From a checkpoint of a small mixture-of-experts model trained on Wikipedia.
Size: 13 layers, width 384, vocabulary 8192, 38.9M parameters.
Training: a variant of Adam for the experts, 314M tokens.
Below are experts of layer 4 (counted from 0) of a mixture-of-experts language model. Rows are named router (the router's row for the expert), gate (a neuron's input weights, with its number), up (a neuron's input weights, with its number) and show model dimensions 128-255. Each number is 128 + 24 x the weight over its row's rms, rounded and kept within 0 to 255. Numbers have three digits each.
After each expert's rows: a language model's description of what the expert responds to. This comes from a sample of Wikipedia text that the model never trained on.

# expert 4
router:096126106136152132080138062117134091122124131150157129111140135171124176110164133121079159119107135139128142112134085157131122103113135116127120116133147108162153134169125097123125078142121130158101155110120098104148123149165119146170128163125115105117104156102099147181076111166101116097125082152137136128150117113160158109120118147161104091117128143116146150087094132159126122097133
gate0:094158145104118107117164098095103062119081138140148155113112149133159152086133113137132131151087122151107153120122107094115094075141135088136142125115125100111108125157153148131099080156128089099164136170116107117144124112127175142116130128102120124112091116139161119079128159103130112132095068135120157137102113122081105174123161126148106094105161102082118122124090150157122109124083
up0:133117106142154128080148144138127100078121191151126078173122116136127147125140101102101144159164097060135110122157155102160096115119158143125131127170142129115104123136101118123134127171120146103150142100126111106087128161123108128154082133132152101153097099120158104115121107115079160172139154097124147179132130088133118131168140187119120135115086143140102138100150108141099149108112
gate1:122101108163148149083127121123132140148143115131152138125151133129130132125123128121101040156123142190167140162126133114132161106139158124132119122155105124165121076123115077117120114107130142124092106107113128155128117136149130169137114101083121104139085154129115124145072102139130141097115144127159139152139147157115156121099113098096128120123115125144101142110111148160164152122112
up1:119166107145125174089091127121150177171086122105097169151114112120135124125131101112146098102176144187101210107123159155124156165124140162081129105153137120118171109155123109132116100107106136090143131099129126101146100113105135140127138167101137159154096117123125142120142110123100163147156166135142090145141130150100130153165127129127121080093130115113117160106161136152121130126102
It responds to: Function words and punctuation. Commas, table pipes, heading equals signs, and common function words like the, a, to, is, was, also, often after sentence ends.

# expert 0
router:144127118123153152113152091093149116095100134124129140138104135123163171128100145068123139123128114140127116129107162122132062087150147159131179100149175117128149140141113108130169133157146149169112149118130131126081086161120132185140135149124083146105103141092139123117089127119117099137141087133151112150107149129155138099115121112143126162152107148084109107093151192149132147114112
gate0:149141166109116169099149135101122145123135112153112138113125127096171129136101106123113140130089122109140082153129174120094132145142165156163169132121089110112155115163156133084171117137149094180113141092158124062124158115124128109105108132108152142093097118153097136108138078118125173130155126079134194143159154105161170144152092123138122116112117149118112092104143105097125125111089
up0:118110117126148125133137121131146106143127121171143162153164144133151143072129123125105150095148113127144153127062111093133220135166114134178147133145109124127124124125123135129140149188148112134106107129140095179173119174120136118096104173179139098123134114092101105121154142138154089137084115139154113120134125150155117088124169105121128095127148132128131103148143118083078073113101
gate1:103111062134167134131115102161131135112124083123175146130137099101135143110118132177129138118107126101146103147144155133143137151117142121136105143122119130098109149179172138172078106098125116105119128115128154125154154140125090145089148131173110095129137133129112104111137111145103071115129097129116112138130143151142150107101149160137123119072193128129133098168111138153116111105129
up1:115164105116135139151145103160114152139161132153168116088141144144133154139154152125124142111086139135091105121116129129119110137126131122148105113145111158145131150128113114150124114156095140117143137149086117109145171150140081106129111101131101104133140188108135147125151097128176128135146100135138133178149113108103098099130121131134090121147152156148152089159180155142118145154138
It responds to: Determiners, numbers, mid-word pieces. Determiners like the, its, some, other; numbers and units (4, %, km) in tables; middle pieces of words like ext-ern-al, Fa-c-ulty.

# expert 1
router:130151076086127189101187126149103145076113123154121118118129125143118153138090110152108139146123149111100139143179143156115105104159137133131190132156142169139162149131146126169142123116109122150129151146140113109070141137097096134110127151137114100107102132114127116129138122116103115112105119122121125156117134105148165128086144174146104112113146136086115171104160123139126132116120
gate0:125124077133097113149114102153127170154133135112130143141146159118134129148118149161143164091148190140125135133131151127101105141115126164126143088114127121181143082105125176120124174153151108147114132134146125176157152142150118112132114139126148142119136149104131126102146120129121165137121114137128127108108136140158136102178136096115117144120113133140165103147112108170150112145140
up0:113176136142119108130168149128142130141111153172124157169136146123135166104079127146099157173104137111160157094143138122103143103125085171137129103115134141125152151096128164112104167141101107124133099148113126126105097066116115172090107113052134109119113110115129121112103116134100090153084138153115149090105096133125106114132107137160131116118093142115109083145136116135143115069125
gate1:145098098127137146130106134143124145158177123119101123104132134108117114129184138148130093162154110150134133155092086148131158125142172095107130132156119122101157150147120112129149110143105133139095124144144124161117146139112161152142113137134142142104127148094159140153152149207103112158089148118134157130093162139159120162129118108125103128136160113087130128117098105131139143136105
up1:138085100112137143158136107149158152161109147086119150122142093130121122157149183121170112144149116095158131149165104125118157143134126101110128150138188111129076131100120122133109173156152080141135117096113098133120152125097159145136147098120122144137112110120125114149120127127131131168180146146077124115146143112101118092095096088135105109113159124137131162101148121138140107126057
It responds to: Months, names, name pieces. Month names in dates, proper-name words after New or United (York, States), and mid-word pieces of foreign personal and place names.

# expert 5
router:106129117164102158106139140164138116163097129156149131124135130108091156146123131156133134122145157135154120138128087163126113151131108152083210095162138114146133134136153126174110128120102103131135110101120081128111122135136118154123118129136122160100128102100105124145090114064118146143117124119166145126123123130104127133165117087132109092125124104095097139061106104169116152138088
gate0:138139155124142145153157098145142141095121104150135164168111164116119117136111163160080110149116107091138179126170138132148092076145122122085124171115111120154111161120128065113105114128102117102123171153120122104125121097109086154141116128124136129138134157163096119159148156136158089142118143155128112142102120100191094150094136129130110149137105108130102163153134148131147171147183
up0:118106145079114172123115135134077117153102147136107144100139153150139152112113091126115086161114098122090129164155076057144141127157086092173124150121103154104119135113110099126136107150101133137132162128108151116101124152115136131103157142129137104139109111109148150125110113095126150139125133096112139117104120111150109126067112117122131133153130091117134120137140165166102150112138
gate1:155134143184153131091128141118117085134129140106104172144165111134123122126125162091122134151138147102136101107157104183130123134185152122135149106143080155158084110133187145135166123112127096134139102151100108096139113125104206173152140108103122136106098139098119092116121113161146142108163137127128110110142120113128148172117151108137146090139089091115104139109145149117128129143128
up1:123135117130132075121133103163114132061110088137145095113143139077118117133109141168137140125144175135145106119163164103110098121127112149137103129113161128086142149136130145172063141119140120126116131110177110135112142163134095127134142132123140112142120147132146139115111106100075162117112114116092132151092183138137201112130095123103143141087101133126155113101128121150111145113121
It responds to: Line breaks and sentence ends. Line breaks ending table rows or paragraphs, periods, opening quotes, and words like all, such, On, plus odd name pieces.

# expert 7
router:122151159116116187129161148107101137141139128131147132133152126125095126115124129117106152125156093081074128126114140142117139125159155169111179122126119133105146121128153138151100116108139095153082137135151123134143114103145150136145106147152081103106112143111105120145115131106123130107126066116122136127058156128148145137102136102153103148153151146132122121077103149121114146099126
gate0:139131138186175135123119134125083139154131118107103169109118134140127152133124124124138101150109125145091138130129073131109130139124123138150137154134151131091166101127122124101119102106145121114140096086151162124103127125172147135098111178109141145111141120176128131159118125117109154051151135134128135152108078141116140134126123169102109127155140123134106105123138135094110113150102
up0:110132108101134124145126168165099136123145148186139129077127134143114122132158132162119150106100133120145157095123135071108111148113112145114126102139139147106102101140184110143118139143118127108122117132095106087158118156116114117116148095135121158117111151144124118140073135112104137098128133107140130093093114128145113136122120120150090140132116139132148138141165106122163113137119
gate1:101189137132092132129119118090127084125094116152079128111153144137125161179128158107100126150129128114099131116116108099108175135121155131129142111120094140120128112147118130110115106144128110144156097141187122138136112116190134120135135140154142145084103138149122107133097150139137119089138120111131163145150108186114113139161113085143132138094113143110132096151107117138076102115125
up1:114130131166127127136108115144120101098109115120146140120138115127093134162089125119092111125115174091145129124174161129137111095113176100135123153158131100146162116082073131123086163133126151130127132172112167085132131135108108136081111163141125137128116118148091105116129132082169135100130120097100114147119079122141071136127101092150127117171106112128160085161134137151089112147141
It responds to: Conjunctions and pronouns. Connectives and, or, but, slashes, the pronoun he/He, was/were, and short word-start pieces like p-ri-vatisation.

# expert 2
router:129163130160074138145141117120133116131087131126156112153085109108123177087115119118155141114082141132082113091146125127140081091120136152111147132119143166126138146121123104150155128109146113110142135137140124123127160160136158109146140161117101125051117184168112118126099140138137126093149089186137112191127116137168146134136107179128098107107124129119151099137126127141105155135118
gate0:097116118152129119113123117161130106138143183150137090145147172107109122101088101114120125093111172143130097120157160147087123090125133150086132186160114110143169118118128131112141114169121124180087105143094105119157087108152116145116107173116133121122129179172074158165166146137123126119140109125174161105142161140104147133118142170138122139091124144107130098125119058113100099106120
up0:180113156098082170156084132088126141134159152127115173119132102132164137216103128165121140122177145138100174161143155097134144170145139122132153112105120137096104111144174154102133179094112110161141156114155114144135171116120167130133135146113148095133118145144159155134148150090098135085111129159152129135106105149177132120099121092117166118157097127084151138111083130118144123118101
gate1:122134090128124134105165110131121095155158103165151137118099173154099121154145163129095133145130153169126127136138172106098174091131152153098121141133160102093144160112169142165105121142102134115134121112115135134156161112183121112094132119125101102146112139094116136090124126127118139129105128127141137109144104160158146140151124110139076142149125133112117120156062108117124162092157
up1:109144169122158164127115100132158097102129121176134125165090125121158125131102143135156154071088123148134122124097103145128142071123136101126106142160165097116126150118171151102124118163093160127106114116153157101077171136130116128154152167117161109110140145100125117114076111148148101091131130168134102153133115116146136131140100109126101132125120146136125118136127096107162127078117
It responds to: Content words and suffixes. Ordinary nouns, verbs and suffix pieces in running prose, such as season, film, became, -ation, -ated, -ure, and of.

# expert 3
router:136138095140116196134141150132135116106127120126141139105170119149135112104131126097105102140148118168122164131132141146140132108140105144088180124159125141143129113110112152177160108107095154175139130096105147137120102150120133126120122139127099132076117101101117128169095153115127133140143097140124099104083165101144088142126107131150091121138141112153112139070100166134073133120130
gate0:138148121151151123112131114096133160141142165106077181157104129138172137139121088143094092110101077141141145178107109119146132137151112137121160089108128108126153104114122125143124140149126133102144127150109124164141103135129165115093142120096117107119103104145131095161108147130103120113124126104106073159104125134137101097122121153163086181152117105130140082113103125117160099102101
up0:133172103137157172159122125163119100108165125122138118122111135153153088138156157085139119144108158156156125114101141138180142099108101134133165142186109135145127141132092168148119131104119146143083127123115166144139078112122132094149131149123132115128115107137117149104096139128130143122144123087134145168141123126103123160132123125123095136076138137103093126110110093167151141121114
gate1:170129099124115126083114128103146134136138109180081137143128115145131125123148132095154150161111127132143123115161155098119157132149117121097146147155104108130134126171131139114125057123129131170111114114157120183154141136110160136116078145139124172131102136116114155104108122152125110125110114116131112175110125124143125156166120158148160140103127154086140124137105148137123148113125
up1:126180090143135115111137118126113151113143136140120141116189159094131132097111129137156108140134141104096135112120096111107124108120134146112118131124112145145108111152143091112133114122127113114127149137124131160150146108095098090132086103147146121124082126141130135101093112086098153160150148116144115171137139105084135126147114131159112122139123148094107088090161121122180156169157
It responds to: Digits and name fragments. Single digits and numbers in tables, codes and dates, plus syllable pieces inside foreign names, such as Jin-du-ckin, Li-ji-ang.

# expert 6
router:124148140124100163097161099142132151102122129114141186132115129131106177103109156115133136138166148128085112135100150137123092104142144120126137115150145154102120122138117179152146136117140123167144156139161125140131156144109123165136118132153093117057078127130127110148108141108110106107116087144105123162115132108147102155121133157159114084160153140097131141092099107114130126119129
gate0:080174118136162123126145110140085121119169124148143134119095141164152103129079123148145127167102132148149097070132114153073160127116126122150131081077114137120116131149150144156099127147100131120117134123069128122145138102123127146136117111118143112092115155084127124143153109111162102131134129136130124091112108151140120097151141132138088130163161124109074134116105131111143119152110
up0:182101134128110129079129123154116109125144095108120132106149131114094110065087074110127154155100098148115127174117121127103134178137137064132138156115148135120139135121147109148115139105110127152158127139132144132116131117092166167089143129145144157109183139134119175106121113159094137128092142139168136092115114114119105126118099127119131138099108120107141085091132097164093093116134
gate1:167127112116136120154144141193138149138152165117112155144116097146136115151134132076105105136125138175151136153129130096169126106127128128116124141190176124116131151112123127119153152109064129109118102121115177103150114129111155102137144152122122098080144141097120144141126152111148105143115118108125160145124096146131134130164143178096119111133127149107124144120100092083112080134088
up1:080135104129118096093147138107132141168082145141150123155114149081205123067126099144121103127144100104160135131128106096106133128126123118174114119146122109102135129119153143119119087066100145141130158148113142154186120119130102071139114100139095098129095105135164093100156115120132101108105184120117135121095127125110128135113117143110120140168109104128092156122115104138136152116101
It responds to: Dashes, brackets, list markers. Hyphens, en dashes in life dates, opening parentheses, list-item dashes, quotes and semicolons, plus which and some mid-word pieces like Crit-ici-sm.